Below are experts of layer 4 (counted from 0) of a mixture-of-experts language model. Rows are named gate (a neuron's input weights, with its number), up (a neuron's input weights, with its number) and show model dimensions 320-383. Each number is 128 + 24 x the weight over its row's rms, rounded and kept within 0 to 255.
Before each expert's rows: "gets" lists some tokens that make up at least twice as much of what it gets as of all text. This comes from a sample of Wikipedia text that the model never trained on. Tokens count by the router's weight.

# expert 6
gets: " |", ";", " —;", " –", "\n ", ");"
gate0 [115 157  78 150 117 155 116 104  87 128  90 122  96 114 128 145 191 132 177 123 120  69 140 138 104 146 162 155 153 117  91 138 129 128 112 101 114 129 122  95 123 152  68 165 155 142 133 130 139 147  97  77 114 167 127 112  76  96 111 145 147 124 160 118]
up0 [ 84 142  90 137 140 144 139 138 119 148 104 120 145 102 112 139 137 135 175 166 136  96 142 158 117 128 156 136 137 131  83 123 126  65 135  95 115 101 135  91 112 149 105 160 106 155 112 147  91 139 111 119 105 149 120 151  89 127 102 160 143 145 138 121]
gate1 [157 123 163 156 132 141 149 132 137 123 129 153 110 189 123 142 172 143 171 150 104 115 127 151  88 136 146 132 129 111 152 137 125 136 178 162  66 134 142 155 174 139 148 112 102 145 184 167 129 114 131 159 149 104  89 119 146  79 124 139  92 138 130 114]
up1 [137 110 121 107 158 130 108 123 142 139 145 133  99 187 137 119 129 122 176 155  93 106 111 141 132 125 125 110  98 123 162 152 117 114 117 138  94 155 118 106 147 113 140 128 142 162 147 148 146 111 194 159 119  89 113 140 110 133 114 176 120 152 132  86]
gate2 [123 130 115  90 133 102 153 131 127 169 111  87 131 170 165 165  95 105 129 138 128 123 155 162 146 116 136 101 151  90 113 150 143 154 159 167 123 131 111  93 138 136  92 141 134 151 115 184 121 138 111 102 135  84 158  90 175 157 146 152 114  98 112 143]
up2 [ 79 116  98 119 118 112  88 124 165 130 124  94 161 144 159 108 127 177 145 125 104  88 121 134 112 127 124 113 153  80 149  92 128 147 109 114 153 166 113  80 147 113 112 108 121 175 135 141 119 128 118 139 144  88 152  77 152 160 150 121 141 112 106 177]
gate3 [132 168 115 152 118  85 140  72 100 144 161 128  90  91 179 120 146 133 142 142 145 111 180 130 124 146  95 137 187 123 120  94 137 126 106 157  93 143  71 131 117 168 125 116 104 113 120 140  84  99 132 115 140 136 142 104  94 141 168  98  92 111 124 155]
up3 [118 164 105 120 143 123 140 114  98 122 151 101 128 129 160 183 141 154 117 171 156  99 124 130  92 159 101 142 153 114 108 128 112  77 102  90 117 118  74 123 123 104 137 139 137  92  69 167 149 117 131 106 137 136 128 129 161 143 148 102 102 120 133 136]
gate4 [176 119 128 159 152 116  96 118 126 168 115 164 116 159 139 143 115 173  77 126 104  73 136 136 122 131 108 113 152 121 155  87  67 108  78  95 112  90 161 144 112 135 125 138 140 125 126  69 143  97 121  99 150 128 110 143 153  97 161 144 117  82 152 134]
up4 [ 95 115 142 113 119 123 135 127 151 112 118 156 123 139  97 137 140 149 115 161  97  70 153 107 110  81 114 101  91 132 133 123 110  98 118  95 120 132 122 172 120 110 119 140 129 128 115 122 123  88 104 163 122 156 134  94 127 147 115  98 133  76 132 145]
gate5 [123 175 153 162 134 164 124 116 157 161 158 155 118  98  97 165 144 108 147 111 105 121 128 119 142 127 160 126 113 155 144 171  98 146  92 156 117 109 152 124 108 124 134 141  80 145 126 139 112 178 131 148 120 116 143 135 109 173 147 137 135 100 130 131]
up5 [124 150 141 101 132 140 154  80 124 159 162 130 148  79 128 153 133 144 141 114  88 142 113 157 128  85 127 136 122 133 139 147  98 141 125 122 108 117 116 159  95 121 172 119  73 115 124 151 142 171 169 156 113 141 134 123 123 142 141 152 119 114 164 151]
gate6 [140 135 111 155 149 120 110 123 158  96 159 135 138 140 142 128 140 150 127 135  88 140 138 118 132 200 130 177 123 117 158 115 151 117 155 114 150 120  57 126 147  80 120 164 115 167 153 142 152 123 129 118 144 141 162 121 148  89 124 134 157 115 154 126]
up6 [156 163 138 174 131 120 111 113 149 107 161 148 124 135 151 148 126 135 134 121 131 119 120 100 108 224 145 154  95 122 130 130 107 151 118 131 183 131  81  84 115  83 102 132 171 138 150 136 140 104 118 115 133 151 150  99 145 100 126 139 132 131 162 133]
gate7 [117 105  97 100 151  90 145 124 154 122 118 153 122 145 138 104  99 114 157 121 109 118 172 124 116 102  83  98 123 131 146 137 139 122  56 155 130 137 112 143 106 144 124  61 117 112 117 121 156 174 150  77 130  83  95 149 188 109 108 138 185 178 102 141]
up7 [153 141  67 111 106  88 157 114 118 110 135 121 110 142 165  80 143 151 138 160 111 123 115 159 102 149  63 120 114 124  91 123 123 123 109 146 154 117 103 143 147 123 126  70 118 105  87 104 127 128 135 122 105 119  82 141 135 110 150 112 126 123 108 151]
gate8 [149 127 144 106 111 157 163 136 167 137 145 128 100 158 105 135 159 152 147 131 120 118 152 135 103  91 130 106 179 153 164 127 115 126 141 144 119 142 110 132 148 118 128 125 139 133 138 164 123 130 127 167 101 109 141 137 177  93  74 122  96 135 115 102]
up8 [172 180 107 122 152 155 131 135 165 143 132 140 132  80  77 125 162 149 184 133 133 117 129 181 107 122 103 132 110 150 151  96 132 144 159 173 113 146  93 118 133  55 125 126 136 156 108 143 110 133 114 178 107 110 137 127 136  93  84 107 121 174 100  89]
gate9 [118 102 148  81 132 116 121 128  85 145 124 150 130 135 106 122 140  84 111 123  75 165 138 136 138 129 112 118 121 110 120 106  94 132 109 113 118 124 152  73 141 146 127  86  86 144 151 101 129 141 156 112  94 149 148 128 124 105 134 134 154 126  91 103]
up9 [112 127 111 170 135 162  80  98 108 165 108 110 118 114 132 121  91 104 135  91 137 109 140 127  95 126 162 170 114 180 104 137 102 121 130 168 157  96 151 123 115 145 120 111 114 130 102 138 128  99 117 200 158 141 116  97 113 179 138 120 111 127 126 109]
gate10 [159 120 120 126 102 114  99 103 104 123 135 144 124 137 111 102 138 120 186 139 107 115 151 138 152 103 128 190 125 130 124 135 161 132 122  97 103 121 174 105 122 136 160 137 108 131 109 104 127 113 114  80 125 138 154  96 103 142 146 142 165 134 113 157]
up10 [139 129  97 128 151 159 137 120 131 118 105  97 152 133 115 102 138 136 119 157 144 111 110  91 147 125  92 109 125 120 140 113 110 140 155 164 143 138  83 144 149 125 102 135 140 136 153 182 154 160 111 125 118 130 126 113 127 141 114 115 114 156 126  79]
gate11 [102 119 123 111 143 176 147 106 160 130 104 163 104 180 145 124 113 109 124 126 122 142 107 112 125 133 150 107 174 101 179 126 105 119 112 112 143  88 106 127 126 129 116 113 151 130 111 139 150  91 136 117 142 126 116  74 117 125 147 127 127 157 135 126]
up11 [ 76 126 140 144 114 140 128  79 109 121 115 112  97 169  87 147 123 143 120 155  96 119 116 112 125  88 128 144 123 116 130 119 131  95  94 166 143 119  88  94 151 134 142 136  94 149 126 151 141 118  98 117 145  97 175 109 114 117 125 103 110 167  94  98]
gate12 [138 119 101 182 133 152 113 132 171 161  78 143  90 142 146 115 135 142 112 129 134 146 132 120 122 129 175 138  90 116 138 143 138 155 125 147 174 160 115 128 130 114 179 126 183 102  87 123 128  96 158 104 117 143 130 107 119 107 117 103 113 136 135 131]
up12 [129 154 123 175 117 143 104 107 131 161 111 121  99 134 148 161 150 125 145 179 142 137 132 134  86 125 166 123 107 149 131 127 114 108 142 157 135 152  79 141 130 138 167 126 143 103  91 154 133 115 138  95 120 145 133 149 134 116 129 156 137 145 128 121]
gate13 [132 142 153 159 172 123 116 132 157 145  75 104 139 155 119 150 161 122 148 109 121 187 112 150 160 143 119 163 135 176 111 117 154 147  94 134 129 129  85 113 152 174 145 126 137 113 146  54 110 154 125 123 156 110 138 121  89 101 121  80 108 154 155 151]
up13 [130 146 149 149 133 165 155 111 106 141  90 147 135 143 125 197 133 147  71 149 130 139 110 101 119 145 120 128 142 157 136 108 123 140 133 143 131 168  99 100 141 107 124 126 169 117 120  96 143 146 130  90 170 123 144 180 109 149 157 140 136 136 196 176]
gate14 [157 144 122 152 162 141  98 141 107 132 131 102 131  92 114 121 130 131 160 102 148 102 111 145  97 109 129  87 149 144 166 160 156 101  64 137 143 155 123 135 139  96  98 115 130 100 132  97 139 142 125 122 108 121 160 125 191 158 113 148 144 129 169  90]
up14 [117 112 131 165 189 166 113 115 137 116 164 104 117  96 116 110 106 112 134 104 183 185  97 144  73 109 143 103 171 106 165 148 100 129 108 130 104 130 108 122 123 117 105 100  90 139 147 127 121 195 159  89  85 158 130 149 142 114 120 124 123 122 176 120]
gate15 [ 83 145 121  98 157 167 101 166 166 118 102 127 136 152 120 112 116  71 129 143 144 158 165 114 122  74 121 131  85 123  91 134 156 102 115 115 101 127 127 136  89 127 131 135 154 153 121 152 145 139 153 115 156 142 151 196 135  89  74 128 139 200 112 126]
up15 [129 123 135 137 117 152 136 151 183 128 130 124 169 151 144  87 133  83 112 152 154 164 175 113  83 108 120 149 155 147 108 129 164 138 127 132 121 126 105 179  80 143 134 113 134 121 149 146 157 115 173 108 137 118 138 151 125 109 126 143 120 170 108 102]
gate16 [183 149 153 117  81  96 112 153 117 120 119 155 102 109 134 126 143 142 131 164 158  99 128 164 115 143 142  95 140 136 130 137 107 157 171 137 118  92 106 150  89 130 150 121 140 114 132 125  89  89 115 168 128 132  88 180  87 122  85 117 114 128 163 110]
up16 [210 159 132  97 119 112  99 137 114 101 125 125  71 144 130 141 133 149 119 142 133 133 134 161 125 141 149 126 131 112 124 113 109 153 145 144 105 110 126 158 112 140 124 134 151 125 117  98  82 117 132 153  90 143 115 164  97 137 108 118  91 165 159 101]
gate17 [184  82 139 161 118 129 133 170 104 142 165 121 112 144 108 190 156 144 104 102 116 112  92  63 149 152 133 129 146 136 145 142 104 119 144 132 116 133 151 163 124  94 141 126 122 130 139 105 173 121  92 149 109 139 121 121 108 148 135 138 147 118 138 115]
up17 [182 135 128 121 112 119 173  98 118 110 139 126 111 129  98 144 146 132 131  87 129  98  93 122 133 146 113 131 167 145 117 145 132 128 140 133 117 124 148 182 132 123 137 148 151  73 165  94 150 141  90 126 107 166 143 110  87 158 139 142 125 131 113 136]
gate18 [ 90 131  79 120 119 129 126 163 125 127 109 136 121 127 117 114 125 153 162 129 147  80 141 147 106 118 135 137 123 135 135 146 139 144  90 123 125  85  70 126 132 133 105 185 101 149 125 140 186 151 100 103 130 128 111 163 123 175 111 133 155 154  67  90]
up18 [115 135  80  94 147 129 121 154  89  97 107 167 121 152 128 145 159 137 123 140 120 133 121 138 127 136 161  96 132 128 104 133 164 111 146 104 155  67 122 125 110 149 125 187 154 139 103 171 158 157 116 134 153 154 164 161 127 124 127 124 110 131 142 132]
gate19 [120 108  88 124 128 143 120 125 133 156 150 116 159 161  95 117  90  92 181 109  66 117 130 106 124 128 130 123 132 133 104 136 165  90 129 134 144 133  85 139 117 143 116 153  75 129 130 102 133 139 113 112 102 116 148 101 145 115 164 113 163 102 159 109]
up19 [102  90 122 128 165 129 137 112 155 122 122 141 159 155 114 110  93 108 165  88  83 153 120 129 112 138 119 141 134 102 103 145 192 148 103 121 114 158 116 139  98 155 107 142  66 140 146  76 111 138 132 125 116 134 145 109 140  85 175  95 137 159 166 128]
gate20 [ 87 109 135 114 113 108 158 125 106 145 179 130 115 102 145 121 191 141 107 135 106 145 121 131 101 146 105 164 135 115 114 109 151 100 170  65 178 144 119 160 162 127 123  98  82 126 173 142 103 174 136 163 121 141 132 132 165 102 136 145 132 146 119 109]
up20 [124  90 132 112 136 134 178 112 127  91 146 154 117 107 114 166 144  90 121 172 109  85  97 142  91 148 130 155 131 152 136  72 133 147 126 124 102 120 117 156 131 153 130  96 130 125 147 112 131 119 125 167 128 135 149 151 120 115 157 101 121 166 127  95]
gate21 [107 141 142 136 115 130 109  74 173 133 127 138 117 107  86 122  79 148 147 109 144 132 112 132 108 116 114  80 140 149 112 159 150 128 125 153 139 151 132 152 121 168 108 134 184 106 103 132 133 149 126 139 106 104 127 121  99  91 153 130 130 154 104 152]
up21 [132 145 142 145 104 125 101 108 139  94 122 147 154  96  90 139  75 157 122 139  95 137 119 123 126 126  96 118 132 173 116 140 118 126 130 115 142 123  94 149 134 174 114 151 138 110  79 118 145 139 112 158 145 112 156 121 127 101 148 147 111 134  84 107]
gate22 [ 89 105 141 125  97 149 118 127 140 188 167 145 106 117 127 145 129 129  98 118 122  95 110 118 115 123 155  90 137 133 134  96 166 130 132 123  97 113 141 155 111 145 118 148 143  77 133 169 140  90 166 106 156 116 106 140 160 140 100 123 157 156 157 110]
up22 [ 87 144 107 122  96 125 137 118 132 150 140 130 130 145  99 154 164 121 153  82 126 102 103 124 115 112 155  87 134 149 134 130 149 130 125 110 109 123 156 115 119 117 123 163 128  94  99 152 135 105 142 124 141 138 137 143 141 154 152 122 123 125 145 107]
gate23 [127 112 148 144 150 146 115 154 168 158 111 124 106 143  92 168 100 105  80 117 135 101 119 130 143 114 119 158 122 102  95 143 134 127 138 118 157 123 108 110 105 121 138 166 148 146 148 104 130 170 152 142 148 132 108 176 110 140 112 129 116 112  91  89]
up23 [128 150 128  90 118 172 113 127 149 152 108 139 146 112  94 164 119 104  87 131 156 136 111  99 168 131 155 142 143 114 147 132 123 100 131 157 158 160  59 163 118 113 117 149 130 141 158 129 128 101 167 165 166 119 143 152  94 152  82 116 136  90  98 125]
gate24 [ 94 166 129 138 157  96  97  80 145 102 111 102 146 107 125  94 110 102 131 126 106 129  93 148 136 143 163 141 126  84 123 115 159 111 155 150 100 181 144 149 111 156 129 121 109 111  97 153 117 155 103 117 116 139  92 124 105 163 131 131  90 111 140 122]
up24 [115 201 152 121 155 136 129  93 190 101 113 111 148 117 141 103 136  98 127 157  71 130  91  99 158 126 151 138  83  79 128 140 154  84 151  92 105 170 115 154 142 116 129 141  99 119 104 139 141 156  97 157 134 108 130 139 114 150 119 146 123 105 155 137]
gate25 [149 137 131 132 125 142 145 133 130 145 143 124 110 129 143  79 144 148 124 114 155 153 128 159 128 122 130 109 113 113 124 129 100 110 160 122 161  98 141  89 134  82 135 114  82 127 132 110 128 129  88 115 139  74  89 156 155 155 105 124  91 110 146 114]
up25 [117 125  62 159 150 144 130 128  92 125 138  67 139 120 109 168 171 142 147  89 131 121 149 132 140  99 109 128  91 127 108 125 112 143 118  97 125  64 157 117 112 113 126 131 101 115 133 183 131 125 114 125 108 110  89 135 132 135 158 121  85 160 113 121]
gate26 [142 119 157 109 119 148 132 138 139 129  78 111 133 180 126 113 113 116  90 119 144 143 131 156 126 101 154 147 175 141 122 138 137 117 189 140 145 173 107 142 144 115 159 116 121 117 141 153  85 151 126 106 132 105 165 177 161 124 142 110 141  84 129  91]
up26 [134 127 143 142 124 127 131 129 111 148 107 148  90 124 120 127 109  76 138 109 162 120 164 103 121 114 127 113 165 115  78 145 141 172 147 108 102 152  84 146 110 156 122 130 142  86 143  95 108 126 144 144 147 118 140 134 135 115  96 120 189 103 124 133]
gate27 [115 126 139 178 121 131 114 150  95 120 103 158 155 137 136 124 126 109 167 116 138 117 123 122 107 118 135 136 153 120 102 132 176 120 123 118 134 118 153 137 133 134 133 142 141 144 129 156 126 150 136 107 103 116 129  84 108 145 171 157 105 166  75 112]
up27 [144 185 107 146 151 117 141 182 133 123  99 143 108 115 142 103 139  97 114  87 159 172 170 124 153 143 122 148 149 133 100 141 124 112 129 149 120 101  92 131 137  91 120 116 117 121 135 141 124 118 117 166 126 106 108  96 107 135 108 124 125 112 145 146]
gate28 [160 143  95 140  89 104  98 103 111 118 118 144 138 111 130 106 111 146 117  56 129 121 132 127 128 136 148  98 120 143 115 177 114 119 129 154 124 140 128 155 129 106 177 159 122 163 120 122 123 116  94 161 123 133 160 105 133  99 134 142  94  87 115 171]
up28 [ 98 135  90 144 102 170  97 138 103 146 140 116 128 148 124 147 115 160 128 121 141 110 136 119 148 164 140 124 130  93 112 153  86 134 153 133 127 153 118 171 179 131 144 126 138 140 172 158 115 115 143 143 102 115 152 116 156 116 112 136 162  93 140 136]
gate29 [189 149 166 123 176 138 123 104 136 110 141 144 137 128 116 161  90 123 164 159 102 102 113 115 170 133 146 125 123 101 124 123 122 160 106 150 103 117 176 130 164 123 129  88 128 126 171 121 142 148 106 101 145 101 143 136 122 131 112 169 186  86 150 106]
up29 [144 140 149 126 134 141 131 124 124 109 130 134 138 145 102 161 110 120 100 117 111 114 150 125 168 131 129 132 148 116 138 120 143 150  85 156  93 139 192 122 144 131 137 107 141 116 158 112 129 140 118 119 150 117 112 100 129 139 158 137 161  88 106 112]
gate30 [118 156 123 175 156 115 129 132 131 146 119 133 159 136  98  77 142 148 145  84 118 104 167  95 142 119 158 146 112 126 140 145 121 112 136 156 144 151 116 150 108 152 122  87 117 145 145 105 153 123 149 125 145 131 134 116 129 145 130 158 142 163 130 169]
up30 [162 128 130 165 133 110 106 126 113 180 119 156 182 133 109 140 121 133 107 129 128  78 183 105 135 130 118 134 128 143 140 144 125 123 135 157 122 178 141 153  93 132 137 130 138 165 137  79 113 103 121 132 156 133 137 120 111 133 159 138 119 144 137 146]
gate31 [120 114  88 167 137 140 118 113 138 139 118 157 155 142  88  98 121 145 119 105  91 132  73 145 133 119 106 101 123  88 142  84 117 128  95 143 136 109 124 129 172 121 146 118 148  95 136 124 123 114 111  88  81 127 130 134 102 124 134 101 120 152 146 118]
up31 [143 122 149 133 141 139 118 134 116 142 170 150 142 145  96 158 206 186 124 129 127 118 157 123 151 156 143 152 158 154 115 132 122 112 137 118 140 150 135 122 146 101 156 110 115  98 131 141  94  89 141 122 114 143 119 106 115 126 130 134 127 153 136 105]
gate32 [157  98 102 146 138 116 158  89 125 124 116 134 120 196 155 116 141 124 184 176 148 157  98  79  59 160 107 136 103 132 135 136  98 145  84 118  97  99 173 176 128 128 193 107 108 114 152 122 105 134 110 131 130 138 136 101 178  95 129 125 119 117 121 109]
up32 [152 102 122 133 138 123 189  97 134 138 113 127 148 137 155 125 153 108 160 187 159 117 105 155  66 161 125 111 100 118 123 134  80 118 134 106 128 134 179 167 147 125 163  99  93 116 123 137 116 142 136 144 106 118 110  96 146 114 133 129 121 114 116 115]
gate33 [128 105 126 133  80 109 117 131 122 113  95  51 144 125 119 123 115 104 180 105 152 119 140  96 137  91 174 134 111 148 157 131 161 151 124 105 104 108 135 125 129 124 139 146 137  84  83 122 124 156 151 103 120 112  98 135 129 106  99 135 127 143 126 137]
up33 [102 116  86 130  77 136  99 116 114 128  91  75 139 166  95 103 178 111 183 112 126 116 143 123 134 105 127 144 124 140 112 124 152 112 138 106  93 114 103  98 154 149 153 132  97 165 134 120  98 103 122 153 126 143 115 101 113 143  85 146 157 133 133 103]
gate34 [123 128  99 116 173 171  82 136 155 108 123 155  71 143 127 115 149 112 180 131 130 152 106 125 137 142 125 143 130 148 152 191  97 123 119 141 137 104 129 129 151 116 114 114 121 118 131 162 131 124  77 132 117 155 110 122 138 141 141 109  90 122 152 140]
up34 [133 109 108 105 185 171 107 125 146 118 142 166  66 134 114 107 155  81 144 168 111 112 131  98 154 154 144 125 146 155 144 124 116 109 122 155 142 104  95 140 110 146 140 151 114 126 162 117 126 104  85 125  87 136 154 137 131 123 129 122  95 154 146 138]
gate35 [115 152 111  68 104 114 115 127 107 129 115 172 135 141 126 128 160 135 116 142  97 111 105 176 118  85 147 121 127 100 143 129 126 131 122  92 108 146  89 145 145 105 145 135 131 164 110 114 138 108 118 136 126 136 105 164 103  91 135 130 117 152 132 120]
up35 [ 80 160 115 135 132 137  92 129 107 139 100 169 126 146 134 156 155 143 117 157 132 131 111 125 107 117 154 108 125 113 135 151 158 109 127  87 122 192 159 140 134 123 120 152 136 186 122 125 146 175  97 126 128 152  98 159  86 101 108 127 150 153 133 108]
gate36 [176 159 131 102 156 184  99 144 133 139 107 156 158 120 140  93 151  83  68 116 123  93 132 122 120 118 134  79  98 102 131 161  93  63 117 160  74 137 148 113 132 115 101 142 105 153 123 141 116 141 141 117  97 119 145 128 115 109 131 107 143 109 135 158]
up36 [130 141 136 131 133 150 118 110 100 157 139 158 178 127 135  79 120 106  77 117 126 103 124 123  97 134  92 133  88 141 146 129  90  79 126 177  87 135 168  85 147 123 133 159  94 127  94 119 142 104 145 132 111 110 160 111 122 103 122 143 136  92 124 110]
gate37 [144  88 135 166 146 171 115 115 121 104 137 143  72  76  82 123 116 128 121 154 111 119 153 157 159 131 101 135 121 112 120  88 105 138  82 142 132 147 100 142 129 125 155 143 101  94 163 122 126 134  98 117 117 120  92 111  80 115 116  63 134 144 166 143]
up37 [160  90 122 162 116 139  95  94 139 108 125 108 119  82  86 152 145 187 153 143 112  93 119 130 151 130 138 139 140 117 118 107  97 154 109  94 143 110 115 157 113 149 124 102  74 127 160 114 124 123 136 136 122 131  85  78 102 107 129  85 117 165 186 107]
gate38 [121  91 104 114 129 133 109 130  97  75 127 158 112 168 129 137 116 149 150 174 162 115 170 155 140 107 113 124 161 164 154  97 116 125 133 116 126 137 124 111 146 153 141 137 149  92 186  94  92 130  93  90 170 119 133 126 135 151  99 111  97 121 145 122]
up38 [108  95 139 132 130  93 164 168 164 148 135 111 138 120  98 186 177 149 143 116 108 129 121 138 131 106 143 126 133 105 190 153 139 123 109 147 153 139 115 199 156  96 131 155  98 120 156 134  99 125 100  93 161 103 156  99 143 143 120 133 124 112  98 124]
gate39 [128 135 127 144  98 133 162 115 130 129 111 144 130 174 100 152 157 123 104 135  98 139 148 147 116 115 137  92 147  92 122 128 161 117 122 135 137 124 135  88 119 139 138 102 147 128 118 117 135 101 180  95 128 137 123 136 122 104 157 136  99 105 117 207]
up39 [ 89 144  99 141 111 139 148  97 128 130 124  96 101 164  93 156 138 119 110 148  94 149 132 135  78  85 129  85 157 100 109 118 145 120  95 132 135 120 139 104  92 160 120 134 140 130 100 136 120 125 163 105 108 115 159 147 126 137 157 137 130  88 162 178]
gate40 [170 138 154 130  93 132 123 139 113 101 109 140 130 110 148 105 109 103 148 103 110 141 157 122 110 149 101 120 105 122 103 125 126 105 103 143 117 120 156 106 157 143 103 113 100  83 113 132 178 141 127  59 164 159 147  99  89 146 157 121 134 168 120 145]
up40 [146 116 137 135 106 126 160 140  91 121 125 119 141 162 162 101 115 120 173 131 119 114 155 152 148 109 157 177 117 117 133 124  99 113 130 120 148 110 150 133 152 133 123 160  96 101 118 139 100 145 132  98 148 148 125  87  87  95 169 111 140 134 132 165]
gate41 [151  75  96 155 143 113 111 124 137 101 170 121 133 141 147  93 120 153 125 129 142 134  95 136 146 139 146 143 136  75 110 130 141 136 112 116 189  84 116 156 105 143 135 118 106 100 101 134  93 118 113 121 140 138  87 150 166 123 128 125 116 112 138 141]
up41 [104 173 152 114  91  72 161 135 138 119  90 105 150 149 125 111  90  91  89 117 146 117 135  91 116 151 136 131 136 164 119 134 151 172 129 171 131 102 108 124 122 168 135 121  87 105 158 123 115 145 127 161 163 101  97 189 130  96 141 111 115 155 137 115]
gate42 [113 129 109 142 132 164 110 118 139  99 141 100  98 123 118 113 133 134 136 149 139 129  70 135 157 147 102 118 118 115 160 129 117 123  94 133 135 154 126  71 187 134 114 142 130 127 139 148 139 117 165 124 125 109 114 142  87  64 119 136  98 172 141 137]
up42 [142 136 117 130 121 124 174  97 183 114 167 101 110 127 135 107 144 134 130 124 124 135  61 135 108 154  97 122 137 119 161 146 138 129 109 164 125 129  72  80 163 124  90 147 152 135 151 145 158  71 142 160 137 128  93 169  91  91 144 129 106 151 118 145]
gate43 [119  83 130 102 123  98 147 136 131  95 150 126 155 136 159  79 140 115 150 106 105 101 131  91 143 115 103 131 170 104 126 144 127  70 146 140 142 129 134 128 130 130 121 165 144 136 145 149 102 142 109 144 117 118 117 114 116 167 118 133 129 124 134 106]
up43 [101 127 130 108 116  86 134 107 148 129 138 150 163 139 114  78 100 145 211 116 128 130 130 105 152 139 158 113 178 152  87 130 119  85 125 148 137 110 134 147 148 112 120 116 148 140 156 127 124 152 113 143 122 147 117 140 105 136  92  93 133 145 141 120]
gate44 [144 170 149 107 162 144 114  94 154  66 137 164 139 125 108 119 112 149 118 112 149 145 148 166 156 125 145  88  86 150 145 127 142 136 110 148 122 167 203 134 136 148 120 111 138 154 128  83 128 173 110 133 162 154 141 131 140 123 115 130 150 147 139 113]
up44 [156 148 191  96 120 134 102 125  94  61 132 192 150 110 108 161 147 142 131 111 104 145 116 142 177 135 136 102 125 117 148 129 163 140  97 195 143 147 141 139 138 129 118 100 152 131 128 163 101 111 135 110 130 169 116 108 142 125 106 112 174 124 130 124]
gate45 [134 116 140 120 156 134 109 127 147 149 113 114 148 132 157 124 137 156 122 110 142 160 136 116 117 137 168  84 134 150 159 145 126 140 148 126  85 140 153 150 111 144 126 173 132 160 143 140 126 121 103 100 112 144 122 144 106 136 142 128 100 114 146 145]
up45 [149 126 134 111 154 144 116 108 159 121 153  96 152 134 153  95 155 153 136 166  96 125 131  75 130 128 150 112 126 150 117 117 114 133 155 117  94 156 101 160 153 144 106 111 152 136 116 113 140  86 119 130  84 122 119 106 124 147 158  93 123  88 144 137]
gate46 [149 136 131 103 179 123 118 114 159 161 131 148 124 127 141 107 132 108 108 120 136 131  85 130 112 120 104 146 118  94 124 135 129 101 126 172 125  76 132 134 130 140 125  97 107 128  96 126 161 173  97 152  81 138 106 130 128 141 144 128 108 124  89 102]
up46 [125  84 130  80 135 105  98 135 118 130 143 144 173 142 164 127  98 120  99 151  68 132 114 123 131 122 126 144 139 119 127 127 107 112  68 145 155 105 114 148  96  98 145 151 148 124 107 132 135 133 106 151  90 133 145  95 155 132 150 130 158 105  89 137]
gate47 [111 133 135 130 153 109 148  79 109  95 130 130 136 140 112 125 124 141 163  96 127 138  97  79 128 133 126 172 112 111 147 183 148 112 102  99 154 127 123 129 123 146 108 114 147 130 136 162 161 147 170 117 132 105 125 108 112 139 119  91 151 136 139 107]
up47 [ 77 137 134 112 121 133 154  81 152 131  72 126 108 153 139 161 125 169 116 170 153  87 121 144 136 151 131 116 105 119 114 122 110  99  99 115 178 169 128  85 118 124 109 121 108 160 125 165 148 144 190 153 121  81 106 131 142 128 184 132 139 119 141 156]
gate48 [ 58  81 131  99  81 138 121 136 162 154 122 117 154 139  99 140 131 125 126 108 105  99 152 158 111 146 130 118 125  70 135 121 145 127  97 141 125 137 134  99 161  90 102  84 100 139  89 134 158 133 140  99 137 151 114 142  88 117 125 113 114 110 123 134]
up48 [114  97 125 111 146 112 127 128 136 146 140 122 122 147 143 130 102 151 147 192 100 134  87 118  83 117 132 165 136 117 106 152 115 164 131 119 163 102 102 121 147 125 135  93 112  95 187 110 152 112 133 142 111 134 123 119 124  80 119 110 129  77 109 111]
gate49 [132 102 150 148 122 140 147 120 145 120 152 125 134 112 126  92 139  89  96 113 120 105 121 159  88 108 148 127  73 139 143 120 119 120 103  88 102  91 109 120 106 135 119 147  95  96 145 116 117 117 135  91 141 150 105  95 137 115 111 159 125 104 109  72]
up49 [131 119 141 170 155 124 143 125 150  93 138 115 139  97 135  78 143 113  97 105 125  92  80 124  85 114 104 134  99 139 153 114 122 114 126 120 113  92 187 101 117 101 130 114  79 123 125 116 102 123 100 143 135 141 125 108 118  97 105 152 118 135  86 116]
gate50 [ 81 121 152 126 119 151 155  96 175 145 136 210 141 128 125 153 131 111  94 114 120 108 106 161 139  99 110 114 125 103 146 147 135 161 129 120 128 128 127 130 103 131  90 115 132 143 140  88 119 158 111 163 110 170 175 131 147 110 173 121 144 166 133 122]
up50 [ 86 132 102 167 138 158 129 130 167 139 116 149 124  97 159 152 116 112 143 128 110 128 107 120 107 141 136 102 158  96 138 127 169 138 168  77 106 164 144 159 123 106 116 128 163 138 139 165 141 158 126 115 131 116 104 136 112 151 162 156 148 118 109 140]
gate51 [103 135 146 164 139  66 158 100 131 107 135 136 147 138 159 152 125 117 158 122 120 115  78  90 189 154 125 121 122 122 118 156 162 117 131 145 147 114 121 148 126 142 109 118 153 118 109 123 117 136 135 140  80 153 140  64 132 155 161 131 103 156 158 136]
up51 [110 164 156 116 117  65 177  72 149 120 143 123 128 150 132 116 120  77 154 128 146 137 106  99 162 148 153 115 117 102 161 152 149 127 104 121  98 114 101 116 113 144 111 112 138 129 131 113 133 161 103  90 109 140 124 120 160 135 167  94  94 140 152 126]
gate52 [114 129 126 137 124 146 124 130 109  88 118 179 112 106 142 148 152 156 127  86  76 128 146  97  94 150 122 110  95 118 137 149 149  98 169 119 141 158 162 137 132 115 138 135 110 133 177  99 139 134 157  93 103 104 103 104  91 153 117 138 163 102 155 183]
up52 [ 89 134 148 161 149 134 141 151 110 114 135 149  75 121 124 156 141 157 107 109 116 129 163 144 115 135 104  96 103 110 130 175 149 150 189 142 112 154 124 127 127 143 107 174 142 167 130 130 111 125 149 128 117 114 109 106 162 159 143 151 177  82 185 157]
gate53 [138 156 124 125 128 130 140 140 130 179 146  68 129 142 141 124 101 139 132 112 102 107 124 102 102  91 105 104 128 135 171 100 147  90 122 142 136 124 145 146 161 122 128 119 155 139 155 191 151 149 148 148 109 144 140 127 139  91 114 158 133 122 138 115]
up53 [140 130 113 109 106 150 171 151 121 171 142 103 126 108 120 122 118 149 145 134  93  87  93 112 123  63 118 107 111  97 151 105 115 116 126 104 114 114 142 137 145 135 106 102 172 129 130 136 140 130 161 153 166 134 132 136 115 106 145 117 155 150 124 126]